Below are experts of layer 4 (counted from 0) of a mixture-of-experts language model. Rows are named router (the router's row for the expert), gate (a neuron's input weights, with its number), up (a neuron's input weights, with its number) and show model dimensions 0-127. Each number is 128 + 32 x the weight over its row's rms, rounded and kept within 0 to 255.
After each expert's rows: a language model's description of what the expert responds to. This comes from a sample of Wikipedia text that the model never trained on.

# expert 19
router [ 98 140 100 157 111 150 137 135 138 141 101 140 117 182  94 102 130 148 126  68 136  70 174  90 148 152 117 167 138 112 138  97  72 154 123  95 145 135  93 136 152 115 140 111 103 103 156  96 101 100 197 135 161 159  13 117  76 124 112 117 106 147 104 146 128  80 170 164 109  75 134 179 172 110 153 158 117 138 104 116 103 180 144 156  94  92 102  98 156  70 151 139 136 133 138 159 137 158 163  86 144 158 150 160 139 127  76 125 136 116 120 136   0 173 117 151  84  76 129  95 132 136  96 123 108 171 140 147]
gate1 [138 124  97  99  75 153 143 109 212  92 129 107 149 169 112 149 140 144  68 154 178 118 136 157 185 130  87 140 164  72  99 112 124 110  95 107 162 138  72 152  88 137 105  94 144 115 121 105 103 148 189 107 101 139 117 152  94  86 144  70  93 106 120 123 111 116 115 173 131  68 144 108 135 119 142 145 118 133 197 102 129 178 120 104 126 125 107 128 119  47 178  53  78 173 116 118 145 112 128  98 151 137 133  98 106 145  85 186 127 167  79 152 129 170 164 136 135 144 103 157 114 108 207 145 123 196  88  98]
up1 [129 143 147 142 173 104 105 213  80 120 145 138  99 133 156 119  52 107 188  64  76 143 154 107  97 121 152 119 141 202 138 139 107 134 181 135  89 117 166 126 146 115  89 180 115 154 138 133 126  81  76 151 146 105 103 154 150 159 100 167 146  92 123 117 159 141 110  74  84 164 137 113 113 150 142 105 128 109  72 151 136 101 137 130 134 164 140 119 159 197  87 160 201  77 121 134 117 135 120 128 116 102 119 193 149 103 177  64  96  91 173  78 142  76 150 130 124 103 116 132 155 128  99  84 137  76 165 150]
gate2 [102 111  89 122 171 149 149  78 123 119 133 129 114  85 181 132 130 116 167 165 126 102  87 108  70 153 165 191  90 121 126 125 117 105 139 107 121 163 108 128 100  98 161 164 163 106 108 145  93 148 155  92 110 116 143 159 158 151 166 110 170 123  92  91 122 138 195 105 129 134 100 120 114  95 135 108 170 174 107 183 163 153 128 114 163 130  40  70 139 104 139 137  77 131 190 136 147 122 153 158 156 115 186  68 160 160 135 151 139  92 196  79 173 110 104  47 156 125 117 130  98 168 146 123 197 151 184 136]
up2 [142 120  55 130 152 171  99 106 134 111 117 126 123  88 185 103 140  78 183 143  78 121 135 125 119 160 154 125  37  88 133 160 112 110 121  76 127 129 104 151 105  62  94 133 145 109 125 145  96 141 129 115  98 129  98 137 169 153 148 117 178 112 128 109  90 120 148 134 114 144  63 133 108 120 154  96 146 165 129 207 132 181 173 139 145 116  54  83 115 172 119 176  95 105 132 128 110  85 156 144 220 107 151 106 115 125 145 177 170  89 188 114 156  94 156  95 159 137 136 145 109 187 176 136 149 160 138  82]
Description: Numbers in tables, dates. Numbers in tables, dates, statistics and coordinates, such as 26 June 1949, 14 (6), .630, and 4:00.

# expert 60
router [129 144 125 125 172 116 165 101  99 160 133 153 172 121 141 206 125 105  88 128 124 126 175 138 124 145 152 142 101 160  93 108 121 108 159 132 135 103 139 151 115 148 112 111 101  95  99 165 167 130 106 174 163  81 171 135 103  95 107 174 100  99 166  85 139 123 139  92 145  72 162 114 107 100 183 202 109 156 144  80 130 146 168 158 128 106  89 195 150 184 117  87 100 166 140  67 137 143 175 112 119 135 175 143 126  86 129 149  83 183 160 155 129  85  41 161  63 109 131 121 148  98 173 133 201 167 136 113]
gate1 [113 129 160  92  84 108 167 106 101 163  97 156 121 118 103 147 123 167 156 226 149  72 125 165  81 132 124 160 115 132  67 140 114 118 113 110 117 138 135 101 165 120 155  59 133  99 101 158 124 116 117 159  81 139 140 127 139 120 122 199 132 199  50 142 153 113 128  98  89 105 162 132 130 129 138 141  86 159 170 157  99 145 194 135 139  79 159 120 108 111  84  85 109 147 166 181 146 139 130 105 143 116 165 146 156 134 113 145 137  98 195 122 112  91 123 132 108  62 173 221 119 117 121 122 171  72 168 151]
up1 [190 102  74 112 114 136 103 100 130  80 151 122 125 140 181 106 113  65  76 121 109 184 130 141 170 118 157 204 125 193 172 140 155 169 126 137 140 123 177 170 100 148  70 160 136 101 231 142 130 180  75 149  95 153 141  77 158 130 125 140 164 145 180 127 116  89 150 148 118 129 143 140 158 194 155 161 154 126 160 103 154  99 199 140 115 174 123 134 140 173 146 133 101 167 149 147 159 167 168 158  75 134 122 140 149 133 109 121 161  98 100 176 122 165 138 149 120 146 105 102 124 109 103 136 157 163 158  92]
gate2 [111 156 139 103 158 109 146  62  98 105 150 123 127  78 110 130 168 153 164  86  92 128 192 117 112  93 145 134 160  91 116  65 114  97  83 111 116 114 106 142 112 138 114 159 112 126 105 131  48 206 171 127 153 136 134  98 110 132  84 176 172 134 108 152 140 166 137 110 204 151  76 187 134 103 134 132 104 104 141  86 118 122 160 110 106 115  93 141 190 127  64 113 125 146  92 148 185  57  69  85 150 125 112 178  83  93 141 129 147 114 147 185 136 115 132  64 144 156 138 104 150 166 124 132 168 171 139  95]
up2 [ 91 126  74 126 163 189 141 143 147 105  92 115 100 148 150 115 127  88 145 153 160 241 123 124 144 142 194 154 135  92 134 139 139  78 114 141 145 133 112 145 136 100 123 112 102 158 137 138 125 116 123  99 152 116 122 115 195 146 131 141  69 125 119  58  71  92 168 134  84 161 129 164 133 137 125 106 150 125 171 124 183 138  73 155  90 156 166 115 164 185 185 149 167 148  60 131 148 133 160 124 188 143 141 134 153  80 163 182 189 133 119  80 167 155 133 151 119 150  89 110 162 179 123 159  97 132  86 161]
Description: Non-Latin script, endings. Arabic and Cyrillic characters and place-name endings, such as Raba-t, Arab-ia, and suffixes like -ization, -ment.

# expert 27
router [156  77 124 148  96 146 122 106 113  57 104 124  99 118  87 110 108 126 118  91 161 119 122 104 139 144 166 159 120 108 155  90 171  98 108  68 164  92  39 146 130 151 119 105 178 112 122 152 109 107  96 119 129 109 112  69 124 145  78 115  82 189 144 116  63 152 101  99  96 121  57 138 126 196 165 140 140  87 139 108 133 122  93 133 106 105 106 179 135  94 175 101 123 156 131 130 153 163  97 123 147 151 117 116 101 175  65 132 162  70 126  95  75 165 144 187 104 122  95  77  56 179 131 133  84 129 114 130]
gate0 [ 97 151 115 110  72 155  93 117 151 145 111 155 135 128 175 124 211  58 185 181 139 120 135 123 213 171 124 134 113 120 156 143 102 118  62 166 139 129 144 136 140 174 130 141 161 124 106 102 140 106 130 121 110  68 117 169  92 184 109 183  99 111 115 122  98 126 182 106 142 141 121 100 173 135 181  87  73 166  84 177 146 105 107 144 108 108  84 164 105 144 146 202 119  63 117 130 109 160 132 117 160  79 149 125 161 174  77 119  89 125 134 126 157 106 175 144 175 163 100 128 111 179 127 148 141 153 166 124]
up0 [ 87  99 120 105 117 111  92 147 213 117 146 148 122 112 109 107 113 141 103 132 128 120 131 142 144 109 161 142 130  91 144  90 161 132 123 127 143  58 137 145 109 159 156 107 154 123 123 152 118 111 181 122  82 133 138  50 129 203 114 104 118 140 149 130 148 129 105 107 171  83  95 111 121 116 165 103 161 110 162 109 136 133 145 104 116  88 147 153  96 129 193 167 129 154  72  75  41 170 104 128 168 130 140 107  90 133  93 118 198  36  90 108  83 159 143 121  89 118 125 129 151 116 124 154 229 190 158  94]
gate1 [141 107 136 193 175 141 184 107 143 161  88 113  94  35 141 165 108 148 137  81 144 136  97 122 101 108 104 117  56 102 123 118 160 105 115  92 135 134 131 112  73 124  98 131  81 113 167  96 125 166 125 102 101 207 111 157 131 127 135 148 205 126 161 140 154 172 162 115  99 125 169  75 135 112 122 127 132 153  90  99  79 144 154 156  52 121 133 194 198 136  87 124 127 117 123 139 145 115  95 121 101 152 127 114 168 101 143 169 171 143 116 229 189 110  93 147 147 158 119 109  91 121 145 106 121 126 109 131]
up1 [100 108 130 137 107  90 137  98 161 179 182 127  87 148 130 151 119 158 148 114 159 151  87 147 148 128 123 118 150 110 100 175 155 177 112 165 148 179 145 111 116 120 164 124 119 166 210 166 183 197 105 114  66 150 152 167  54 129 103 185 111 186 102  32 102 160 121 131 104 121 117 165 172 121  99 109 160 155 117 113 174  97 128 193 109 150 126 132 114 140  69 100 110  72 153 130 166  81 169 140 125 139 118 109 129 116 139 140 119 117  85 145 119 129  80 119  65 157  68 110  85 136 140 126 168 105 144 149]
Description: Mid-word pieces, size adjectives. Inner word pieces such as ine, ight, th (bus-ine-ss, ins-ight, Middle-ear-th), plus adjectives small, large, long and table numbers.

# expert 7
router [128 154 147 177 130 153 160 138  90 123 164 136  92  97 122  97 162 134 144 107 104 143  93 134 119 110 111  83 141 109 165  71  93  87 139 164  69 114 104  76 182 118  97  83 153 155 180 141 128 179 111 107 110  97 170 119 170  79 163 106 105 106 158  67 116 148  92 105 154 146 145 149 129 171  83 152 129 118 137 148 138 111 170  90  97 106 199 103  92 108 187 106 102  71 125 174 143  66 164  81  77 163 105 142 159 136 121 104 131 163 126 114 109 146 183  94 184 144 125 139 148 233 118 157 143 117 124 155]
gate1 [ 92 156  81  88 101 101 181 167 156 123 156 162 142  48 156 111 190 133 162 108 138  97 119  79 115 163  51  97  50 127 140 138 142 161 120 117 124 128 148 152 124  93 151 129 100 100 133  99 158 138  94 138  85 125 120 151 149 137 137  66 121 140 160 135 142 120 131  92 104 115 138 174 122 137 145 142  61  36 180 118 179 115 124 138 141 145 120 167  97  95 188 147 118 155 161 176 108  89 111 103 111 146 111 159 140 124 155  83 131 138 140  96 170 141 112 145 164 123 191 234 139 132 131 111  94 132  79 115]
up1 [145 118  78 159 157 120 108 167 126 150  98 120 165 182 114 168  75 150 178 155 141 154 149 155  89 109 179 107 173 116 128 178 141 108 184  94 118 159  95 144 126 137  86  89 119 126 110 166  75 214 105  90 155 173 129  80 152  84 148 148 105 183 121  74 138 122 124 154 130  95 161  31  85 129  95 115 161  99 164 112 138 110  88 147 161 116 112 100  59 123 112 134 115  88 112 148 156 129 104 173 154 140 132 125  97 154 179 180 118 126 125 158 138  67 115  73 114  66 115 128 106 136 134 117 139 134 173  87]
gate2 [134 140  13  89 161  99 102  89 134 129 123  72 139  96  88 147  34 128 133 114 121 158 131 161 164 123 110 162 117 137 179 143 116 154 134  64 106 132  92 123 105 131 177 118 149 202 138 122 172 145 136 127  96  83 122 109  97 152 193  63 133 130 134 118 145 107 104 158  97 127 140 160 112 140 139 112 151 113 158 168 143 155 167 123 171 147 130 152 128 179  83 167 181 121  86 119 168 125 115 156 141  86 129 113 146 102 147  78 131 140 136 202 120 128  84 191 131  55 136 178 142 120 145 138 142  88  82 124]
up2 [ 96  96 159 198 123 141 131 164 127  89  96 152 177  75 102 210 130 124 180 131 151  96 133 101 133 124 124 108 110 102 136 139 153 150 140 113 135 130 176 117 144 159  99 176 132 122 124 133 134 145 133 163 141 215 121 173 137 138 133 136 162 151 167  85  98 132  72 126 107 147 161 136 203  95 110 127 196 135  72 134  76 130 125 120 132 187 114 122 167 179 137 124  86 116  97 134 125 182 162 100  76  98 117 113 183 148  79 139 108 125 157 130 167  87 164 100 109 217 107  99 172 148 148  98  89 137  80 159]
Description: Consonant word pieces. Inner word pieces after an initial fragment, especially "cc" in soccer, plus Comm-un-ity, Ab-s-tract, Ch, qu, gr, count.

# expert 6
router [ 71 121 181 128 128  85  84 170 142 166 163 175 116 123 145  64  99 133 154 161 117  95 127 101 121 174 147 115 125 165  92 105  96 111 142  91 115 118 160 114 100  81 147 123  89 100 122 166  82 158  99 112 117 120  96 145 125 102  67 155 120 129  88 144 166 177 139 122 114 108 131 148  94 129 160  82 110 171 187 132 106 109 177 150 113 138 101 145  89 110 131 170 116 124 104 157  72  91 131 167 137 153 141 130  74 135  83 139 176 177 100 131 109 148 108  54 110 104  85 156 152  72 121 162 165 108 235  63]
gate3 [113 143 183  90 182  95 138 110 109  88 133 135 166 171 140 145 133 127 120 138 113 118 158 142 123 167  96 140 124 168 123 147  93 100 195 154 171 151  96 122 113 150 120 153 161 107 155 155 112 113  86 109 183  56 162 134 129  94 115 141 130 142 138 109  82  74 139 162  97 102 149 146 130 126 124  65 129  98 175 160 111 109 124  61 116  85 132 117 143 153 149 178 112 102 113 155 171 113 120 177 178 172 186 160 157  77  88  48 131 160 140  84  62 173 112 137 163  34  90 109 136 136 101  77 113 138 118 137]
up3 [ 94 131 152 153 135 130 153 115 118 192 118  71 102  87  96 109 120 116 137 145 173 106  99  68 156 149  62  66 155 150 122 147 141 174 100 124  63 123 159 120 185  97 111 102 170 173 107 123 161 127 111 146 128 135 138 185 131  52 126  98  84 191 156 112 125  46 127 108 123 171 106  84  99 141 161 153  95 130 117 153 201 178  94 142 144 125  89 127 147 129 120 162 116 142 157  67 137 132 151 133  83  87 160  93 112 144  62 146 150 114 122  79 115 110 157 169  85 111 176 162 136 160 154 103 104 141 130 165]
gate4 [116 129 129 149  88  87 154 110 146 104 101 152 121 145 126 115 215 137 111 144 124 135 148 168 115  86 185 106 114 106 119 101 247 167 172 175 132 120 159 122 141 118 105 119 133 188 121  79  84 235 121 107 204 177 122 151 161 126  72 111 142 165 136 129 141 167 137 132 163 100 168  93 126 140 110 121 123 151  91  89 123 138  94 112 135 103 168 130 135 108 157 135 179 114 153 136 114 155 129  57  96 124 129 159 105 146 103 162 152 187 121 146  59 126 119 131 146 163 127 123 128 148 115 162  59 137 170 145]
up4 [148 158 158  98 119 130 145 127  64 151  43  88 159 117  70  82 185 128 135 105  55 149 131 177 139 153 151 114 140  83 202 163 129  94  78 117 107 121 148 125 102 164 121 142 140 141 120  82 123 158 141 121 152 159 150  86  70 135 192 164  99  96 129 123  92 136 167 147 152 115  97 129 136 135 142 135  88 139  66 114  92 156  93 159 154 100 121 157 185 103  69 132  98 152 118 104 119 176 153 133 185 129  91 166 176 144 158 150 164 139 107 123 140 136 195 112 113 174 188  79 173 136 129 178 119 145 139 128]
Description: Mid-word fragments, sports. Inner fragments of names and words such as Gy-ll-enhaal, Play-off-s, Color-ad-o, plus whole words like end, all, Gold.

# expert 46
router [158 160  79 114  89 120 154 128 164 114  95  93 137  85 146 173 141 118 109 142 137  88  65 109 106 123 120 152  98  81  73 120 131 112 164 151  72  93 122 109 117 202 105  86  88 133 125 103 132 171 145 158 184 143 118 136 145 168 176 130 145 170 114 171 150 177 115  93 117 180 174 110  80 154 127 133  63 156  72  71  86 162 174 139 122 153 102 118 124  85 134  41 181 133 127  97 185 142 126 124  82 178 113 126 172 132 120 127 111 129 145 192  99 148  89 148 193 106 151 127 110 134 121 108 133 169 114 116]
gate1 [197 137 122 167 131 190 131  89 150 141 219 165 129 139 135 122 107 104 104 125 137 141 169 105 176 121  57 153  96 156 112 158 101 143 103 110 101 137 167 178 121 129 114 119 112 122 129 153  96 108  98 142 118 145 127 161  78 198 142  96  81  73 154  48 164 102 115  52 191 137 143 120 149 130 125 127  90 141 151 177 115 134 175 160  70  57 136  72  83 143 140 118  82 103  99 159  96 127  98 102 111 121 129 201 171  88 135  94 150 133 120  97 136 144 135 172 128 138 142 103 106 145 112 107 124 104 148  92]
up1 [121  94 133 117 166 119 123 138 143 174 107 116 146 145  28 122 151 150 116 142 153  80 119 128  89 133 150  69 141  91  93 104 109 146 125 147 139 177 172 140  54 118 163 130 126 175  72 107 169 134 181 157 132  95 117 127 133  79  88 114 125 120 156 157 184 129 114 119 130  94 131 119 157  97  98  90 116 120  89 118  70 138  79 117  99 153 118 118 169  81  33 113 181  95 124 107 131 108 133  42 116 129 102 107  59 119  81 148 141 209 126 150 192 127 131 139 144 153 171 117 119 121 113 139 148  84 158 130]
gate2 [ 98  85 127  97 124 125 125 187 116 170 116 150 137 107 137 109 153 160 158  81 134 149  67 204  71  81 142 100 123 154  93 120 104  78  95 118 165  90 160 143  78 151 119  95 117 183 131 166 179 131 196 166  93 126 102 190 163 125 180 129 150 117 104 158  77 152 110 126 138 120 156  65 119 122 160 167 144 104 123 137 109 161 164 138 126  87 105  95  89 149 109 116 156  78 195 100 134 104 181 151 128 121 112 151 113 139 152 110 195 141 148 133  79 130 145 100 101 163 191 160 143 150 107 201 121  84 126 112]
up2 [142 102 128  93 160 141 144 147 138  50 147 167 196 189 143 115 124 112 134 110 130 167 168 108 203 125  95 109  91  93 111 160 113 114 100 170  89 158 158 129 154  90 140 109 111 129 163 130  79 135 174 153 152 106 106  88 158 170 152  70 127 104 116 173 149  88 210 149 156 116 146 147  95 156 168 143 112  74 125  98 163  97 132 143 144  96 203 168 146  85 130 124 138 105 126 150 100  55 183  99  73 128 153  83 160 164 154 113 119 124  91 130 130 164  66 139 165 116  95  97 103 107 168  86 136 129 108 136]
Description: Mid-word consonant pieces. Inner pieces after short starts like ri, vi, pri, Jo (revi-v-ing, fri-end-ly, pri-son, Ju-dge), including -tten, -dge, -ctor.

# expert 41
router [ 97  91  87 110 153  91 108 130 133 157 116  91 127  73 149 132  86 157 118 154  35 102  82 159 143 143  85 128 143  81 109 122  56 135 196 111 186 113 152  91 124 141 101 127 167 157 156 109 163 135 102 141  90  81 100 162  92 168  95  98 156 106 156 104  93 152 131 132 121 137 140 180 135 187 155 137 134 144 123  89 136 122 143 119 124 178 116 147 147 118  88 192 123 113 146  97 119  89 148  82 164  83 151 103 137 109  94 154 126 165 155  85  80 108 145 214 115 166 202 107 169  94  81  95  95 127 121 115]
gate0 [149 153 129 163 133 133  89 157 146 152 152 193  57 172 112  83  72 111 105  74 105  99 213 151 156 155  65  83 149  86 103  84  98 179 159 142 116 126 109 134 110  78 173  69 134 125  88 123 122 162 140 147 161 124 129 114 152 131 174 126 136  74 176  94 152  74 142  58 120 148 158 157  78 155 116 161 137 160  94 140  97  50 103 101 118 100 122 115 192 154 137 128 116 113 169 145 165 125 132 200 115 101 108 155 154 146 135 164 134 153 110 155 131  85 174 117 135 135  82 127 124  96 140 112 137 107 112 123]
up0 [180 177 171 144 125 117 140 136 143 173 153 176 109 122 167 145 103 116  94 100 140 131 152  62 203 127 103 243 132 111 131 158 133 153  94 175 110 169 113 113 117  96 157 136 148 173 123 111 110 123 123 159 129 141 126 140 131 107 152 173 132 114 128 114 174  31 145 140  98 107 132  95 157 109 153 141 129 120 183 106 130 125 131 144  94  89 170 182  99 126 107 125  82 108 106 129 135 199 127 163  97  97 115 157 101 101  98 107 155 138 109  78 177 131  75 115  85 179 132 153 136 163 101 163 135 193 123 202]
gate1 [149  96 105 132 153 120 153 149 111 124 129  91  88 130 112 148 134 113 115 140 139 104 107 163 181  71 140 197 215 195 124 143  92 131  99 115 164 205  86 140 149  93 136 145 130 165 122 131 165 120 142 122 173 111  95  93 181 154 124  87 143 104 152 172 149 124 166 121 139 146 118 118 151  74  63 112 116 127  50 157  80 179 155 136 132 122 106 146 118 157 147 108 185  86  24 165 160 100 169 131 113 124  90 157  65 102 132 124 151 108 149 104 168 144 111 122 135 111 119 116 136 138 199 161 140 176 116 131]
up1 [139 148 157  92 143 104 141 139  49 145 112 120  57 137 175 152 113 120  71  92 129  88 137 175 184  91 155 144  89 182 146 118 100 119 135 111 161 187 120  79 141 107 149 198 119 172 135 142 113 170 146 133 165 105 100  78 164 190 137 103 152  91 182 139 124 181 162 151 106  98 119 140  75 143  78 150 102 153 119 155  95 171 114 140 136 150 102 119 150 110 163  78 146 130 114 139 145 148 181 119  98 131  71 177 147 112 164 133 168  83 148 122 162 169  56 111 115 135 122 138 147 147 167 131  97 183  88  82]
Description: Word starts after spaces. First pieces of words split after a space or hyphen, such as mit-igates, lect-ures, er-a, ro-yal, plus accented capitals and arrows.

# expert 13
router [113  79 108 164 122 117 124 163 160 124  49 123 128  85  93 136  73 161 111  73 170 113 123 125  97  51  92  83 112 156 144 149 157 117 119 119 152 117  88  98 124  93 116  98 118 123  26  76 170 125 111 126  93 140 149 167 114 130 207 102  98 125 123 118 156  74 102 151 108 171 176  87 160 110  97 131 122  95  81 192 146 138  98 115 109 148 114 152 170  93 141 173 112  90 120 145 137 145 141 144 115 120 160  98 178 130 114 108  56 145  97 155 114  94 152 171 130 175  89 139 121 140  93 150 113 136  83 192]
gate0 [112 134 124  73 182 156 110  98  95 118 106 112 143 165 123 103 130 154 154  96 111 198 150 159 170 152  72  94  99 124 130 126 158 114  67 110  90 144 117  79 102 131  86 104 136 217  80 158 131 107 171 157 164  88 166 155 113 103 117 120 113  52 102 167  80 155  80 130 165 110 129 141 104 135 129  95 149 138  79 117  90  98 102 115 132 100  76  76  85 126 114 115 119 121 127 126 210 161 125  99 139 135 156 134 120 145  75 146 140 138  81 139 194 160 119 157 178 147 136 181 143  78 138 108 148 178  76 113]
up0 [ 87 121 154 144 161 122 124  32  76 160 140 159 147 139 165 124 133 127 119  84  96  94 113 195 166 164 108 122 108 112  79 192 103 117 162 143  81 152 175 141 160 173 135 107 132 103 168 196  96 148  77 110 112 102 117  86 143 121 125 149 138 139 122  87 116 147 103 106 127  72 126 107 147 112 124  90 120 154 109 163 100 145 177 157  85 149 172  96 170 132   3  94 139 164 151 150 173 105 137 121  72 131 115 138  77 172 151 127 119 135 165 142 127 115 133  90  74 114 129 102 173 102 133  90 151 134 149  98]
gate1 [ 71 107 146  73 115  76 131 109  77 134 145 156  91 122 142 112 143 160  84  96 126 197 116 169 186 142  14 183 104 107 119 188 123 117 122 103 174 148  94  79 103 106 119 131 180 182 158 106 149 110  89 130 139 107 139 129 135  95  93 155 116 142 137 172 146 117  94 132 147 147  99  97 180 122 144  98 155  67 143  67 130 120  93 152 136 138 104 135 152 231 131  87 150 143 127 176 160 125 178 102 151 109 104 144 165  82 118 120 140 126 112  90 134 133 148 169 117 166 141  59 120 121 145 128 147 126 123 148]
up1 [157 122 147 148 132 102  95 149 108 192 110 125 102 107 138 151 112  98 180 162 107 116 113 104  58 163  90 107  94 179  87  96 155 147 132 129 128 114 144 117 155 120 139 177  65  54 116 117 138 112 156 115 111  44 140 117 141 136 148  96  55 119  97 144 114 110 123  97 176 153 181 119 170  85  88 106 128 171  90 144  68 147  93  79 118  95  94 139 111 103 139 117  89  98 123 128 149 164  46 135 157 166 116 160  97 145  87 148  88 126 118 120 177 143  73 173 168 158 167 192 100 147 112 138 146 177 132 151]
Description: Name starts, chemical codes. Capitalized name or word beginnings such as E, De, Cha, Pe, plus digits in hazard codes like P403+P235, km^{2}, and coordinate directions.

# expert 43
router [171 173 118 195  83  92 145 161 128 154 125 145 146 139  86 104  81 211  64  71 163 115 138 132 141  88 167  99 143 131 150 151 203 118 154 155  98 111 121 165 147 143  87 118 100 123  95 193  73  87  95 156 138 135 163 115 115 164  94 131 109 136 128 136 177 139 131 183 123 106 149 161 155 103 151 105 108  92 144 126  91 121 111 154 113 107  96  82 104 101 144 153  49  93 112 108 109 165  70 197  96 152 132 155 143 123  78 153 113 109  90 144  67 125 136 135 110 125  77  63 108  83 111 152 116 137 148 136]
gate1 [159  71 164 128  69  90 207  99 101 121 159 166 123 148 152  39  92  69  91 149 168 139 130 119 131 140 213  91 135 139 157 134 119 129 119 101 144 123 109 137 146 121 135 100 135 148 132 147 150  75 148 131 157 108  93 125 154 175  84 182 139 144 173 180 131 152 140 156 140 121  79 178 118 167 170 137 160 124 163 184 103 141 130 137 211 156 101 160 133 175 150 120 130 155 130  61  91 139 171 134 121 136 114 131 140 127  52 138 166 111 165 165  47 114 116  75 133 132 120 133 103 134 144 132 129 106 162 148]
up1 [ 98 110 133  90 102 188  99 115 115 133 147 122 137 119  93 101 108  99 139 157  95  77 122 177 125 129 129 131  96 121 140  54 174 143 118 143 112  89 133  72  86 142 147 164 113 118 120 117 120 168 110 176 127  74 106  78 124 150 150 165 170 117  86 186 147 138 132  96 198  99  87 141 140 151 131  87 102 165 176 162 150 111 161 150 168 132  87 167  85 174  89 141 171 108  58 138 137 115 167 180 128 123  79 110 114  68 136 134 175 140 125 181  82  91 109 151 151  63 131  84  78 151 112 143  93  98 190 114]
gate2 [218 113 117 157  81 160 145 129 105 107 139 176 144 140 158  79  50 158 184  57 142 116  91 178 144  57 122 119 186 136 110 137 135 104 152 113 140 107 131 110 125 159 161  78 108 119 113 111 135 150 134 172 146 150 114 144 116 111 106 124 127 120 152 148 184 153 142  77 173  84 120 103 179 160 116 157 122  99 103  98  89  83 115 178 143  96 136  84  90 115  60 108 109 135  43  94 130 119 169 173 151  72 160 151  99 133  83 133 172 156 124  78 122 117 149  93  80 107 114 127 166 126 141 150 159 149 139 111]
up2 [155 113 157  67 153 107 105 111 114 107 105 147 117 145 105 106 149 153 155 135 168  76 121  81  80 158 144 137 116 104 113 164 137 111 100 167 153 115 137 147 142  89  86 133 107  96  71  97 186 127 100  68 144 182 122 120  46 198 150 100 113 154 111 107 125 215 146  90 168 161 155 124 141 141 177 140 112 218 138 182 150  80  93 148  71  91 111 106 123 120 136  96 115  90 108  79 145 130  83 168 179 136 171 122 123 161 130 118 118 157 123 128 137 143 135 157 141 111 124  76  74 136 147  98 172 122  78  87]
Description: Geographic pieces, Korea. Geography pieces: the "re" in South Korea, degree signs, km, Sea, State, Church, time zone, plus prefixes like pre and se.

# expert 24
router [164  74 133  99 175 112 100 134 150 124  97  57 129 122 100 114 132  88 167 114 109 178 168 162 104  60 120 145  77 128 111 130 125 129 158 224 129 109 172 137 114 168 112  93  84 107  84 112 111 131 155 117 100 113 108 130  77  78  99  92 160 141 122 122  96 171 100 123 106 159 181 143 143 139 160 136 166 155 102 115 144 152 115  98 157  97 121 114  75 146 174 123 140 117 149  84 108 105 162 174 124 141 123 153 105  86 132  82 138  41 100 102  88  88 209 128  92 133  80 142 163 170 172 149  94 104  75 136]
gate1 [112 107 133 145 150 117 142 102 139 150 125 102 138 109 121 158  80 149 165 130 164 111 219 126 131  78  59  63 105  95 148 112 122 143 128  87 114 115 136  76  75 131 103 182 117 107 116 152 139  80  81  96 105 152 156 129  96  89 138  62 136  80 125  71  59 119 151 164 157  93  67 221  89 152 129 120  94 128 118 109 146 147 139 178 135 116  85 196 111 147 137 119 117 136 112 179 109 107 107  92 150 169  89 130 109 193 103 165 137 118 125 154 139 112 163 152 112 163 167 137 143 170 118 100  84 161 168 139]
up1 [ 77 168 150 161 100 168 103 135 148 133 142 129 171 108 122 123 137  66 132 109 158 121 215 119 138 131 123 183  70  89 122 116 102  94  87 114 130 193 106  86 104 161  93 218 125 123 190  81 176 103  90  87 154 162 123 120 104 135 175 113 155 144 118  74  92 126 136 136 139 139  91 150  98 148  89  72  98 137 130 118 129 161 141 124 128 141 133 160 156  77 181  72  86 157  98 122 165 109  99 137 189 106 141 157 118 150 210 122 189 114 141 185 145 109 121 103 140 153 149 123 143 149 148  93  82 130 116 134]
gate2 [118 151  99 198 118 160  98  82 136  91 133 156  68 178 113 132  96 157 123  96 122 133 170 112 121 124 146 149 192 127 109  90  67 146  98 127  98 178 208 115  83 184 138 109 112 139  96  96 100 131 112 178 154 136 140 173 107 104  96 136 129 139 112 179  55 122 155 152 145  71 151 129  97 112 115 164 155 117 108 106 110  98 118 134  68 159 150 108 134  57 147 140 135 170 116 157  90 174 143 125 111 100 168 198 162 163  96 208 126 170 146 126 138 146 131 115  90 127 100  60 134 106 124 125  66 119 117 142]
up2 [109 120 137 129 100 154  72 222 115 105 111  41  76 149 136 149 157  77 122 100 170 138 147 136  56 150 130 129 125 107 169 128 140 107 123 143 174 108 114 171  69 124  87 153 121 120  84 152 137 134 107 111 124 104  85 145  98 110 120 144 102 146 214 136 149 126  83 137 147 161 140  94 171  80 121 113 116 105  86 133 147 128 110  77 113 168 116 133  77 145 174  75  90 101 177 128 134 151 177 143 153  79 133 111 115 108 148 124 144  87 148 169 154 138 150  61 165 120 103  68 183 169 157  87 136  85 149 106]
Description: Capital letters inside names. Single capitals and short capitalized pieces starting a name part, often mid-word, such as Touch-A-rcade, Chem-S-pider, F-ox, Association.